config = dict(
    n_layer=12,
    d_model=192,
    n_experts=4,
    experts_per_token=1,
    d_expert=352,
    d_shared_expert=0,
    activation='swiglu',
    moe_layers=[2, 3, 4, 5, 6, 7, 8, 9, 10, 11],
    router_score='softmax',
    normalize_top_k=False,
    routed_scale=1.82,
    balance_loss=0.00692,
    balance_bias=False,
    router_noise=0.1,
    router_cosine_scale=10.0,
    init_std_router=0.00978,
    lr_router=0.000413,
    n_head=2,
    n_kv_head=2,
    head_dim=96,
    vocab_size=9340,
    norm='rmsnorm',
    norm_place='pre',
    norm_eps=1e-05,
    positions='rope',
    rope_base=10000.0,
    rope_fraction=1.0,
    qk_norm=False,
    attn_scale=0.102,
    tie_embeddings=False,
    parallel_block=False,
    init='trunc',
    init_std_qkv=0.061,
    init_std_o=0.0,
    init_std_up=0.061,
    init_std_down=0.0,
    optimizer='adamw',
    lr=0.00167,
    lr_mult_qkv=0.7,
    lr_mult_o=0.736,
    beta1=0.9,
    beta2=0.95,
    lr_head=0.00693,
    grad_clip=2.0,
    warmup_steps=205,
    schedule='wsd',
    decay_fraction=1.0,
    decay_shape='sqrt',
    final_lr_fraction=0.0,
    batch_tokens=131072,
    seq_len=256,
    doc_mask=True,
    train_tokens=797800000,
    steps=6087,
    dataset='wikipedia_en',
)
Below are experts of layer 3 (counted from 0) of a mixture-of-experts language model. Rows are named router (the router's row for the expert), gate (a neuron's input weights, with its number), up (a neuron's input weights, with its number) and show model dimensions 96-191. Each number is 50 + 10 x the weight over its row's rms, rounded and kept within 0 to 99.
Before each expert's rows: "mostly gets" lists some tokens that are sent to it at least half of the time. This comes from a sample of Wikipedia text that the model never trained on.

# expert 3
mostly gets: " its", " would", " they", " had", " it", " when"
router:28 47 50 40 31 61 47 38 45 67 66 44 42 47 68 41 51 33 45 51 58 51 55 44 47 63 57 58 72 53 57 49 44 38 61 51 40 40 39 39 51 69 68 46 53 38 56 39 71 54 65 32 44 46 55 50 52 55 49 57 41 68 48 48 64 44 33 54 46 43 38 46 54 48 46 58 73 55 56 58 52 51 33 44 36 52 59 38 39 79 45 46 50 59 50 59
gate0:55 37 40 40 58 47 48 41 55 58 61 38 42 34 66 44 50 53 34 55 25 38 28 51 51 43 39 59 60 63 48 58 55 53 51 44 38 33 54 42 60 55 36 25 61 47 40 44 59 50 53 38 55 32 48 38 53 38 64 55 38 64 53 59 58 56 40 47 47 45 56 47 47 66 44 43 62 46 60 40 58 37 32 74 59 64 38 39 52 60 35 52 45 38 38 43
up0:61 54 70 39 53 44 26 50 48 44 33 36 38 43 55 59 46 37 50 61 47 48 62 45 49 59 77 45 45 41 46 55 51 50 42 39 59 50 59 49 51 52 46 52 53 57 57 44 49 52 54 62 48 54 66 35 56 52 51 57 41 39 40 49 40 31 58 26 49 48 43 44 44 47 50 55 32 46 41 55 43 51 50 54 39 47 59 63 63 72 61 58 55 53 34 52
gate1:36 44 60 39 34 61 46 52 54 50 47 28 53 48 46 59 51 47 67 74 68 64 38 51 53 50 59 56 50 62 48 33 34 53 70 46 49 55 46 29 68 61 56 47 60 56 45 43 35 53 43 34 40 77 42 64 47 56 56 62 42 51 43 58 27 49 44 49 39 38 57 42 32 55 54 35 49 62 40 53 53 45 52 49 46 51 55 52 43 52 28 46 51 42 45 74
up1:65 37 43 49 51 47 50 60 39 54 55 62 60 58 41 56 38 47 59 51 63 51 39 42 57 41 43 56 49 56 39 51 59 58 52 37 58 46 55 52 66 37 37 49 46 37 35 51 40 45 51 51 45 45 48 62 59 67 61 39 68 55 52 59 52 37 40 38 42 43 45 57 57 69 64 60 35 43 44 53 43 67 38 60 55 57 52 48 50 40 47 73 46 54 47 35
gate2:48 39 33 44 62 34 49 54 54 41 39 43 58 45 62 39 70 45 59 43 57 36 52 46 45 47 51 35 48 51 64 42 42 36 52 64 44 36 35 35 32 64 60 35 48 53 48 50 51 60 60 35 39 53 52 51 41 64 47 40 46 52 44 42 47 60 44 68 35 41 45 50 39 59 46 60 52 68 50 60 37 41 59 44 52 46 67 41 41 45 19 57 52 69 46 43
up2:46 49 71 59 49 45 72 60 44 52 56 45 39 39 46 36 46 48 49 42 46 51 50 43 48 53 44 46 51 54 43 64 54 54 50 60 49 38 34 28 38 60 61 61 39 41 52 69 52 40 59 51 47 45 49 64 55 41 64 65 58 53 39 57 54 45 70 42 53 47 49 42 35 44 56 58 46 29 52 65 46 46 57 57 27 51 55 48 50 49 50 62 44 32 40 51
gate3:46 66 41 55 37 51 60 54 42 41 52 34 43 53 29 71 41 62 65 47 51 39 64 55 57 53 58 55 40 41 66 43 40 47 73 62 55 48 45 33 64 49 66 41 55 44 61 39 51 73 44 52 30 65 39 62 80 51 45 43 69 49 44 23 44 49 35 35 39 51 51 59 45 46 54 51 50 42 56 60 52 58 72 44 43 44 45 42 46 44 31 53 42 52 34 54
up3:62 39 26 40 62 44 45 63 67 53 57 30 40 40 56 62 50 49 49 50 64 56 64 56 64 42 59 32 44 64 55 41 64 60 40 44 29 50 53 44 49 46 50 52 62 52 64 41 68 39 62 53 45 54 61 49 49 41 60 57 58 44 52 60 54 55 47 45 48 46 55 57 46 49 44 46 44 49 59 60 62 47 46 53 37 41 52 42 44 61 68 47 39 30 50 33
gate4:56 47 54 62 49 52 61 60 45 64 43 57 51 42 52 51 57 44 60 42 51 45 48 59 66 37 48 54 70 36 63 47 43 41 74 61 33 42 63 63 44 50 42 51 52 53 61 29 62 43 35 73 55 37 69 62 51 39 50 55 55 46 34 59 45 47 19 47 69 23 43 39 29 49 38 52 52 33 39 46 52 51 50 49 56 42 57 39 58 51 45 58 52 67 49 51
up4:51 46 43 50 46 60 49 37 70 34 50 56 61 47 56 46 76 54 45 43 60 71 58 43 62 45 47 48 43 63 52 51 40 59 37 49 38 32 34 67 61 72 39 51 46 31 64 50 50 48 45 50 44 59 59 59 49 61 47 20 39 44 40 42 37 33 59 46 41 46 40 44 59 52 63 40 49 62 48 54 36 34 42 45 61 40 46 46 57 49 53 56 50 44 67 50
gate5:40 61 42 33 55 34 54 42 56 52 56 52 56 57 54 33 53 51 43 49 48 62 58 55 34 61 53 32 49 34 41 68 39 46 50 58 50 48 53 71 50 51 41 50 58 41 54 49 63 50 66 41 56 56 60 69 50 57 62 50 41 66 52 47 45 46 32 45 38 29 49 45 52 59 28 38 51 41 45 45 51 46 64 44 43 57 51 37 51 43 36 59 64 50 51 53
up5:60 46 55 54 59 49 50 61 55 42 58 41 58 38 61 66 54 70 43 53 37 42 60 58 38 52 50 51 39 48 36 36 47 37 59 42 49 58 59 46 62 62 33 46 59 56 64 78 56 34 49 47 45 43 48 67 41 57 57 46 53 54 51 46 63 37 68 61 66 61 47 33 31 42 55 46 54 73 66 50 67 43 61 56 44 36 47 49 47 54 34 43 58 69 52 44
gate6:47 46 55 51 51 32 53 44 69 54 58 29 71 38 41 55 44 41 58 52 55 54 51 51 59 43 62 54 64 60 49 50 57 53 51 54 55 35 45 49 55 40 44 47 57 54 53 36 55 58 49 56 60 58 52 42 41 49 48 54 43 50 48 45 51 53 38 72 28 50 49 60 56 41 35 56 64 47 44 61 38 39 25 44 37 43 51 40 60 36 63 53 59 72 49 71
up6:40 65 51 46 47 47 61 45 69 46 61 42 62 44 41 57 36 51 57 67 60 49 69 44 53 46 56 56 41 37 73 49 64 60 65 51 42 40 47 67 58 57 40 42 67 50 46 44 52 57 65 58 45 42 45 54 57 56 58 52 53 56 61 38 64 56 53 55 37 51 32 41 58 41 57 65 58 41 69 61 33 38 58 38 49 48 47 61 45 64 39 43 52 62 47 57
gate7:53 70 59 44 41 56 63 49 47 52 51 30 42 59 85 43 58 41 49 50 50 53 42 32 55 62 54 34 52 47 49 56 42 46 33 55 46 69 36 49 59 36 44 51 49 49 50 50 59 73 46 53 46 49 44 60 35 42 59 49 60 60 57 32 41 57 34 51 40 40 48 42 40 33 43 42 38 62 69 52 50 48 31 44 54 38 31 54 60 56 58 40 64 46 41 54
up7:50 30 64 36 49 53 62 44 52 59 55 65 40 33 60 34 54 44 62 56 48 54 57 36 31 53 57 70 61 56 49 55 40 56 47 34 47 71 49 37 61 47 44 43 49 40 37 50 71 64 56 40 52 46 52 60 48 65 42 45 54 51 61 57 40 57 59 46 32 27 46 39 32 46 44 45 48 58 54 36 51 52 49 63 44 47 62 63 68 45 68 53 59 49 41 42

# expert 2
mostly gets: "The", " by", " The", " An", " \"The", " Ag"
router:52 60 44 46 66 42 63 43 58 51 41 27 53 64 44 54 54 68 41 43 35 55 57 52 71 51 41 41 56 47 47 50 65 47 42 53 64 59 46 74 38 57 35 59 63 55 59 58 37 54 58 47 69 59 54 61 35 35 61 42 45 45 46 52 35 56 50 43 62 38 44 59 51 32 45 50 39 50 41 50 59 50 70 57 69 37 61 43 77 39 54 62 67 58 48 37
gate0:37 67 59 55 42 49 52 47 50 57 62 42 65 53 45 52 70 53 51 57 52 41 61 49 56 61 49 57 68 43 68 49 67 61 42 41 49 64 52 46 59 48 42 48 50 47 61 49 47 53 50 66 54 69 65 53 45 45 51 35 48 47 46 50 54 50 42 56 57 38 56 51 52 63 36 53 30 61 51 36 47 57 51 24 44 60 63 47 67 43 48 55 40 33 46 39
up0:34 29 80 45 68 52 37 57 59 57 52 58 60 53 47 46 49 50 53 54 53 64 46 51 45 52 52 41 42 56 45 34 60 71 62 64 48 53 75 41 46 54 63 67 37 43 43 44 68 44 34 46 61 66 57 59 36 65 54 67 38 50 36 44 47 38 42 45 38 52 52 67 52 62 55 65 63 50 54 35 51 47 54 53 62 52 50 50 48 56 46 44 40 66 43 63
gate1:60 43 47 37 42 54 41 40 48 58 52 46 55 56 46 58 44 75 59 40 53 43 50 54 45 59 60 35 37 51 44 60 48 34 48 30 69 58 45 38 56 45 46 34 57 59 55 42 45 74 70 53 50 62 64 47 58 45 51 48 41 66 59 61 50 41 42 37 37 39 58 38 44 51 48 35 41 58 36 47 30 52 49 46 74 47 54 45 63 42 53 49 67 58 32 53
up1:48 52 46 25 52 40 34 44 56 59 67 39 41 51 62 45 65 63 52 34 55 55 66 49 46 55 47 47 59 60 46 45 27 57 42 47 36 52 56 50 53 52 54 46 48 70 58 50 50 69 60 62 45 60 59 54 68 51 55 35 41 68 59 55 44 42 33 38 52 47 53 53 44 53 39 44 55 59 46 48 42 63 69 43 47 53 44 46 46 41 53 36 47 53 50 50
gate2:50 65 51 60 59 43 57 47 56 44 54 59 49 54 66 65 49 52 42 52 46 45 44 43 66 57 71 59 67 48 34 54 55 65 37 58 59 65 32 56 38 36 56 47 40 46 61 30 54 57 46 38 55 60 31 54 49 50 57 50 51 59 45 63 60 56 52 58 55 42 50 32 36 57 51 45 60 62 53 46 64 73 36 34 50 42 45 48 36 66 40 51 54 39 55 49
up2:69 60 44 62 46 55 42 48 44 50 59 57 36 54 66 58 43 55 59 45 52 45 55 26 55 42 54 49 57 39 73 34 55 52 66 44 57 38 58 43 74 50 39 48 42 57 58 51 55 38 63 54 61 33 56 57 53 28 43 56 41 46 52 34 57 43 54 59 47 67 65 53 53 51 57 42 37 44 60 49 58 39 37 57 45 65 47 47 54 51 63 73 51 49 65 64
gate3:43 55 37 54 61 52 73 53 48 49 70 32 73 65 65 44 63 55 45 43 52 59 47 46 64 44 56 48 52 42 47 43 47 51 44 59 49 50 50 61 38 47 59 69 48 44 48 49 62 58 41 60 57 70 44 57 54 51 45 55 44 36 49 58 43 51 48 58 54 51 67 47 31 45 53 56 50 51 67 46 53 53 48 62 35 49 43 33 58 61 38 49 46 54 39 31
up3:48 38 42 40 49 52 50 32 48 66 44 57 45 59 45 49 63 43 47 48 34 68 47 27 43 43 42 58 55 38 52 37 48 59 55 56 59 55 28 58 42 62 33 69 60 47 47 60 47 52 53 46 60 68 52 49 51 49 35 53 46 42 69 31 48 39 67 56 34 60 77 51 39 37 61 59 57 36 71 48 44 41 50 43 53 27 40 53 45 49 51 58 43 36 61 51
gate4:41 65 57 54 57 51 51 58 63 43 49 35 57 48 44 48 48 55 21 45 42 62 51 49 73 56 35 50 56 58 47 42 47 42 37 48 59 58 54 53 42 40 45 71 53 51 44 39 36 44 53 33 65 55 46 59 32 52 48 49 43 35 60 43 51 40 59 58 51 48 62 46 38 64 43 49 49 61 50 32 59 43 47 64 62 38 41 66 45 55 52 39 51 47 60 61
up4:45 52 58 42 55 57 50 46 46 68 63 49 43 56 46 58 57 43 57 43 54 51 66 47 49 47 53 55 56 68 36 30 40 66 49 38 55 42 47 38 32 41 57 48 58 55 58 64 53 42 45 33 64 53 46 51 51 56 53 74 47 51 59 46 44 36 54 39 45 48 49 47 61 57 42 35 51 42 45 49 61 43 63 57 48 37 66 47 71 51 45 64 39 45 48 32
gate5:50 47 51 37 59 38 47 63 47 36 47 63 46 42 47 52 77 38 44 52 42 40 49 47 40 65 30 47 48 54 74 58 44 43 55 52 47 48 53 67 42 66 48 59 46 58 59 35 67 41 43 52 62 41 57 49 32 42 39 52 48 43 50 56 64 51 59 57 47 24 56 53 46 47 64 55 55 35 31 62 40 47 37 60 61 61 41 51 46 49 32 39 72 51 47 65
up5:37 77 50 31 31 66 43 57 65 67 48 62 56 48 42 53 50 60 38 52 64 61 37 39 51 68 36 59 40 71 60 59 59 53 54 50 55 35 57 54 32 48 55 52 22 50 57 66 61 46 59 45 38 46 64 56 37 53 42 43 45 54 62 23 47 42 48 47 39 41 65 48 42 41 38 52 45 26 57 37 55 51 43 30 50 46 59 42 60 53 39 59 52 43 45 56
gate6:36 26 45 52 42 52 65 64 41 51 43 30 67 49 61 52 66 42 37 44 62 54 62 52 38 53 53 31 64 49 64 48 47 37 56 50 37 56 46 43 43 42 55 51 46 43 40 53 63 53 68 48 49 60 56 60 32 63 45 45 62 36 43 46 59 33 54 45 76 39 37 40 49 49 43 50 53 55 56 60 60 36 43 51 40 36 59 46 44 43 51 43 41 36 43 44
up6:43 46 57 45 51 45 70 41 57 49 69 48 49 34 51 53 56 35 63 44 62 44 57 60 42 57 19 36 61 35 42 59 47 64 40 30 39 60 49 39 36 51 62 64 53 47 40 42 38 57 54 60 60 47 51 51 42 46 52 46 57 50 54 45 62 42 58 40 61 41 58 45 39 24 46 37 36 56 39 41 51 40 54 54 41 63 69 42 53 31 50 33 53 53 46 54
gate7:49 49 49 46 47 36 46 34 53 33 53 45 64 41 54 51 53 48 58 46 26 53 52 66 37 36 43 52 54 45 60 41 61 46 32 51 53 58 43 44 39 48 43 71 69 75 49 44 59 35 57 47 49 67 59 58 49 57 41 41 50 63 49 42 61 72 40 72 55 52 65 68 56 51 39 51 52 49 50 46 54 52 52 69 53 48 44 35 65 44 52 49 38 52 45 48
up7:54 43 58 40 47 54 44 55 50 43 41 54 35 42 55 45 64 70 52 50 29 66 58 60 38 60 47 21 49 48 57 55 53 57 53 54 61 55 46 56 45 55 29 77 41 64 32 54 48 53 42 25 70 42 28 60 46 41 54 54 52 54 59 40 64 51 54 56 52 49 54 43 66 58 49 48 47 53 44 60 47 64 35 57 53 59 54 43 51 63 45 63 53 62 64 58

# expert 1
mostly gets: ":", " John", " by:", " York", " County", " River"
router:44 53 72 62 56 74 52 40 52 52 39 49 61 36 50 46 60 55 53 49 51 46 33 64 49 44 50 44 31 43 44 50 40 40 54 43 50 44 56 64 72 29 57 68 57 51 45 52 35 52 42 68 49 51 56 39 60 63 54 41 44 36 46 35 31 60 57 41 59 69 49 50 60 47 53 44 42 48 30 44 44 46 49 52 56 36 42 74 42 32 55 34 49 35 59 53
gate0:48 61 52 53 36 56 51 46 53 54 59 57 42 59 37 47 37 35 37 48 55 47 42 56 42 55 48 48 56 57 57 54 50 41 57 52 56 41 45 57 53 51 42 22 30 59 69 55 36 51 68 64 52 52 54 49 43 51 72 27 48 49 37 51 57 52 53 54 54 39 63 65 43 45 44 51 53 54 63 50 59 34 42 55 58 69 80 44 62 42 41 55 64 40 58 52
up0:35 75 55 46 70 49 54 49 49 48 52 52 50 46 50 33 55 49 32 52 58 66 53 32 42 56 50 64 46 42 41 42 75 49 53 34 69 46 52 48 54 32 44 39 64 65 60 56 64 43 58 42 79 41 32 45 42 60 59 54 60 38 44 48 50 33 42 46 51 54 56 51 51 49 33 54 58 47 50 39 57 49 61 61 48 43 40 60 42 55 48 53 55 43 61 43
gate1:40 37 49 36 32 73 50 46 35 44 51 53 44 37 45 49 48 56 52 58 31 49 55 51 57 40 45 37 38 52 36 46 49 46 47 45 33 57 64 51 69 53 32 61 36 35 50 42 42 76 61 58 58 47 34 55 55 46 61 72 52 65 53 52 58 43 33 39 44 57 52 37 64 59 40 71 43 47 45 54 57 47 70 57 59 55 39 59 34 59 40 43 59 43 50 62
up1:55 58 59 75 39 59 49 48 35 63 63 54 61 67 49 40 25 45 60 55 54 43 37 41 28 52 43 43 48 65 46 45 63 53 52 49 36 50 53 43 70 49 66 48 65 42 45 51 61 44 56 40 57 49 51 63 59 46 53 45 60 66 53 46 64 55 45 51 42 39 60 38 51 35 51 72 50 54 49 62 45 67 48 36 60 56 42 60 32 61 48 75 47 44 38 66
gate2:53 58 35 39 52 44 50 34 59 39 47 54 63 66 73 40 44 57 46 63 57 39 52 60 46 60 40 55 32 36 59 55 42 41 29 70 43 74 57 58 41 52 34 27 58 65 50 64 59 72 48 58 70 46 55 33 66 28 51 54 44 53 48 50 49 64 54 40 47 50 41 34 41 61 46 58 64 53 30 41 44 49 53 49 51 41 61 71 44 33 41 62 64 26 57 70
up2:44 62 55 56 57 52 39 67 71 62 70 50 34 57 54 60 61 57 41 37 48 46 70 50 57 44 57 44 58 56 54 39 45 57 37 47 62 49 56 35 43 54 51 51 51 51 52 57 55 37 66 29 41 51 63 61 54 47 45 38 63 57 53 61 59 57 54 56 45 55 53 59 57 62 47 49 47 49 54 75 48 52 46 54 29 39 47 38 58 67 58 42 32 51 47 59
gate3:75 48 46 40 55 72 61 31 59 62 54 46 62 61 49 52 45 54 65 54 58 45 44 56 55 43 34 50 53 39 57 31 36 58 24 50 38 43 39 42 58 57 46 67 46 38 61 63 33 53 48 39 58 46 61 50 57 44 68 25 45 31 49 65 47 48 38 54 44 55 46 39 49 63 53 67 45 56 32 68 49 46 48 42 53 53 41 56 66 32 48 58 47 55 46 58
up3:48 47 47 38 55 61 41 64 62 40 43 61 47 64 28 48 67 54 39 79 64 43 27 45 55 38 47 62 34 67 36 41 50 41 59 59 47 27 55 59 61 44 51 71 57 31 38 70 44 59 40 54 66 66 50 41 57 49 45 55 53 54 51 38 37 67 28 39 47 38 36 53 43 58 52 41 61 48 51 50 40 60 57 50 65 42 47 46 49 44 57 53 52 52 48 45
gate4:40 79 55 34 58 43 39 51 65 64 64 51 54 46 56 46 57 58 41 51 35 53 60 61 57 48 42 51 55 26 57 49 66 40 47 53 40 70 41 45 59 53 54 41 48 54 52 30 54 51 60 40 51 46 69 46 54 54 56 51 59 52 42 67 43 62 29 59 31 46 57 51 65 52 59 58 59 51 56 36 57 67 53 44 57 64 68 45 57 43 37 47 52 39 60 54
up4:52 58 59 35 47 51 50 32 44 39 57 51 49 53 38 48 36 80 53 40 39 65 59 60 39 44 41 56 44 46 33 46 43 49 65 27 49 44 70 39 51 54 65 45 52 62 44 51 47 50 54 36 55 56 73 58 45 49 44 69 49 31 54 57 25 62 48 46 52 57 49 51 46 40 44 34 35 51 55 43 47 51 56 41 39 38 48 54 40 40 44 18 43 58 58 38
gate5:41 61 45 40 51 62 56 62 43 55 47 51 35 51 39 48 52 27 69 74 61 45 53 53 28 47 54 47 72 64 56 62 57 45 54 53 39 57 43 59 49 46 38 38 49 55 44 57 41 46 40 62 43 37 38 37 51 50 50 54 60 47 51 47 47 52 56 48 47 40 56 41 49 48 51 39 60 43 34 44 51 42 51 62 72 54 45 36 58 58 42 52 52 48 66 71
up5:48 56 51 45 32 58 45 43 48 38 70 63 63 61 30 48 50 59 52 56 44 52 31 42 46 68 53 60 49 49 40 56 67 34 42 61 45 31 56 57 45 37 56 48 54 51 64 41 53 45 54 47 54 52 47 54 51 42 57 57 54 53 44 37 55 53 29 42 30 68 52 67 47 56 39 40 62 62 49 68 39 57 47 49 44 57 53 42 43 56 64 57 36 34 49 83
gate6:55 47 37 49 53 30 59 42 59 42 57 43 54 36 64 57 63 72 54 45 62 66 56 70 48 65 53 64 51 46 41 69 60 38 42 38 61 50 66 71 54 43 33 42 64 54 42 50 45 49 47 44 52 54 51 56 32 46 57 59 45 42 36 62 45 58 49 65 35 47 47 62 53 44 44 58 43 55 44 48 59 60 43 39 58 52 45 49 53 37 36 53 71 58 59 61
up6:48 63 47 57 50 54 43 41 43 42 44 39 62 30 71 40 42 50 30 64 32 56 65 46 55 63 47 46 64 54 32 50 54 48 56 49 39 58 26 69 42 70 61 59 51 44 59 65 45 46 60 65 43 40 44 29 70 62 47 45 60 32 59 39 48 47 43 45 65 53 63 38 74 50 40 65 47 65 55 49 47 59 52 49 53 45 65 56 62 39 57 33 51 44 50 57
gate7:42 49 61 35 44 74 52 49 20 39 39 39 34 49 38 47 42 42 48 60 55 70 49 54 38 37 44 56 43 43 57 31 49 43 51 58 47 55 23 41 44 55 38 53 53 31 58 47 45 51 49 39 65 61 65 57 61 62 47 54 39 50 58 55 43 59 62 47 47 32 53 40 63 37 26 38 39 59 45 31 66 24 45 53 58 50 28 46 47 55 48 37 50 49 55 44
up7:56 53 54 25 49 69 53 68 57 36 46 45 46 51 55 49 52 39 48 55 51 50 38 46 45 36 63 42 49 58 62 35 50 39 45 51 38 63 52 64 62 44 54 38 59 49 41 58 45 37 58 49 57 38 42 50 65 69 49 49 46 45 51 28 47 67 63 50 42 29 69 33 41 38 46 43 58 55 54 38 73 59 42 50 51 30 55 51 53 58 31 49 40 47 59 59

# expert 0
mostly gets: " =", " %", " of", " (0)", " Gu", "af"
router:75 40 40 57 55 30 43 72 48 34 48 75 44 49 37 60 39 42 59 59 63 46 56 40 36 43 49 54 36 57 51 46 51 76 42 54 49 53 54 29 41 39 43 33 31 50 39 51 55 39 42 58 42 44 39 46 52 49 39 60 66 51 57 63 65 43 58 59 38 51 65 43 39 73 58 50 51 47 68 46 51 50 51 46 42 68 42 50 50 48 46 56 32 49 45 48
gate0:56 44 50 59 46 48 41 48 56 54 38 42 43 41 61 39 49 62 56 49 63 58 35 52 45 66 56 52 41 58 43 76 41 55 40 51 50 68 39 63 51 61 44 48 45 57 37 47 53 58 57 74 40 68 45 51 52 61 62 30 58 48 63 45 48 48 58 60 43 46 39 56 35 57 50 51 49 59 59 47 58 46 67 20 50 54 23 35 51 40 34 47 42 51 36 41
up0:52 72 58 56 39 48 53 59 43 51 56 37 53 52 60 58 33 28 55 40 47 52 51 52 64 39 34 55 44 60 64 61 48 49 44 48 66 46 49 53 57 33 51 57 40 48 49 59 52 36 52 38 64 46 55 23 61 52 46 44 52 46 29 50 40 55 23 38 37 36 49 47 36 54 36 64 46 58 51 38 56 33 50 40 38 64 73 52 62 44 49 39 52 47 61 69
gate1:38 64 51 70 39 36 58 49 50 66 59 42 55 52 27 49 52 48 22 59 71 53 63 52 51 53 49 53 57 53 46 28 56 72 52 39 52 52 55 43 55 30 43 53 36 36 63 47 64 70 55 52 54 55 41 48 46 39 59 58 37 60 44 61 43 57 59 71 61 22 52 46 64 49 36 53 44 48 48 46 66 59 55 35 51 58 45 39 39 66 46 45 65 57 44 66
up1:56 44 62 58 49 66 65 57 62 51 50 57 79 46 34 49 53 47 41 73 46 53 67 54 39 41 53 49 31 56 50 51 53 46 52 65 50 62 52 49 42 60 58 47 57 65 52 28 54 45 51 49 55 74 56 70 33 64 46 41 51 63 48 30 32 40 37 38 53 49 53 34 53 52 35 49 62 40 44 48 50 67 52 29 45 53 39 41 59 44 37 58 58 41 30 60
gate2:46 43 46 46 38 57 51 58 66 61 65 69 58 55 54 65 54 50 48 61 59 74 46 60 37 51 69 58 52 64 50 52 53 45 53 43 53 53 36 69 53 52 40 39 49 48 64 62 53 63 32 43 66 48 55 61 44 45 48 64 53 76 43 45 43 58 63 50 64 41 52 41 41 29 33 45 51 50 52 64 56 63 46 54 49 60 62 59 56 60 47 45 68 44 56 36
up2:61 48 60 69 64 51 52 52 66 43 53 67 45 54 44 47 61 43 59 56 35 54 43 43 57 38 40 36 58 65 56 44 32 63 38 47 58 64 43 52 58 40 57 54 32 29 59 56 49 49 50 47 64 38 56 44 47 36 36 35 46 66 48 46 41 62 46 40 49 63 60 59 39 61 47 63 26 31 65 56 47 63 42 66 51 38 61 41 42 49 48 61 34 53 62 35
gate3:35 48 53 54 49 47 60 68 42 45 58 53 52 46 41 51 45 38 53 49 65 51 59 59 57 54 56 53 41 70 66 41 50 45 58 41 64 47 49 32 57 60 32 27 53 64 42 38 59 64 35 41 48 53 40 49 35 50 32 64 35 49 31 45 55 44 55 58 43 56 71 37 40 47 57 60 63 34 41 48 42 35 59 64 62 37 63 39 45 64 39 41 41 39 47 59
up3:39 60 44 57 49 51 42 60 45 57 50 47 51 69 44 49 31 49 70 26 60 55 50 52 56 50 62 59 45 73 56 31 37 39 53 52 49 42 59 51 69 56 45 39 37 60 35 65 54 28 45 50 37 54 68 50 53 64 42 61 70 41 40 51 54 54 48 49 40 53 50 53 44 57 57 62 36 42 53 26 46 29 65 54 28 53 50 53 45 58 53 57 57 56 54 53
gate4:58 51 40 47 57 57 53 74 49 59 59 51 46 43 51 76 59 54 64 59 56 40 57 49 54 46 37 44 43 55 37 32 41 66 60 46 50 73 40 56 59 62 28 56 69 49 53 41 45 48 55 60 44 46 60 60 49 76 33 55 59 55 56 50 45 52 53 58 35 41 58 59 40 57 47 63 52 53 46 43 36 46 56 46 58 37 48 56 57 49 48 46 51 49 50 40
up4:45 45 49 42 44 43 40 31 45 68 39 42 27 66 66 67 61 59 42 36 27 67 44 53 64 42 68 47 46 36 36 52 40 43 39 50 35 37 53 50 48 63 50 21 45 59 39 27 46 58 53 41 52 56 42 55 42 56 63 51 41 37 61 51 42 49 52 20 63 52 51 61 54 53 60 53 65 57 49 54 59 42 47 66 49 53 50 58 43 45 51 50 39 59 62 51
gate5:63 56 54 57 60 48 58 44 62 64 68 68 36 55 56 35 58 37 55 54 35 42 45 58 38 55 75 47 53 58 58 66 29 47 56 42 51 47 66 63 78 54 39 60 41 51 43 56 60 51 59 73 49 67 53 50 50 62 45 47 53 64 47 68 51 59 64 64 45 51 53 41 50 61 43 72 56 63 50 41 67 59 52 49 38 51 41 46 47 41 45 46 60 47 43 61
up5:35 48 79 40 54 45 41 51 49 44 38 34 35 51 52 43 50 49 54 43 35 52 34 51 48 57 51 30 41 56 33 29 43 54 49 48 52 56 54 66 32 48 59 41 40 50 29 58 39 62 40 50 43 56 66 54 35 38 42 39 42 43 40 48 70 31 31 64 60 69 33 44 33 38 40 43 50 47 46 47 71 49 45 55 30 46 49 58 48 43 61 47 60 67 45 42
gate6:48 50 50 27 60 55 55 47 67 37 49 54 53 56 55 48 47 59 44 49 48 34 63 43 48 67 47 33 43 39 44 61 42 70 49 58 68 58 63 48 54 48 38 66 42 48 44 43 68 56 49 38 42 42 38 45 48 55 58 57 42 39 47 30 65 37 66 52 57 44 45 46 47 43 29 42 46 42 49 33 53 41 32 41 44 63 39 55 43 42 68 50 63 55 48 51
up6:54 71 61 42 55 29 43 54 58 29 34 48 30 52 60 69 57 36 56 63 57 45 59 59 57 42 45 53 46 34 39 46 46 44 41 63 59 48 46 30 29 26 39 59 40 35 61 41 44 40 52 34 56 55 43 58 53 39 44 57 37 31 58 44 34 59 46 32 55 55 40 60 29 54 42 51 48 50 42 57 52 43 53 40 47 52 47 41 57 57 53 57 39 39 51 49
gate7:67 57 30 43 38 49 45 53 40 78 55 49 52 45 56 54 73 39 64 55 66 44 54 57 41 36 41 51 57 58 62 49 42 55 56 46 74 46 54 43 50 47 66 32 64 34 62 26 47 43 53 54 46 48 38 47 52 51 52 44 32 46 55 52 51 54 53 44 37 41 70 41 36 47 66 31 40 47 49 61 36 44 45 44 56 52 56 55 31 45 44 44 45 40 65 59
up7:43 44 32 69 28 54 57 58 45 36 52 44 38 44 40 53 54 45 51 45 52 40 50 47 52 40 39 45 42 62 60 42 49 52 61 70 55 49 52 33 41 71 49 40 57 37 40 31 62 43 45 47 22 42 45 44 51 57 57 53 68 46 56 53 63 56 47 70 27 42 56 59 33 70 41 67 60 43 64 35 54 63 62 48 41 45 59 39 50 44 54 46 56 55 50 62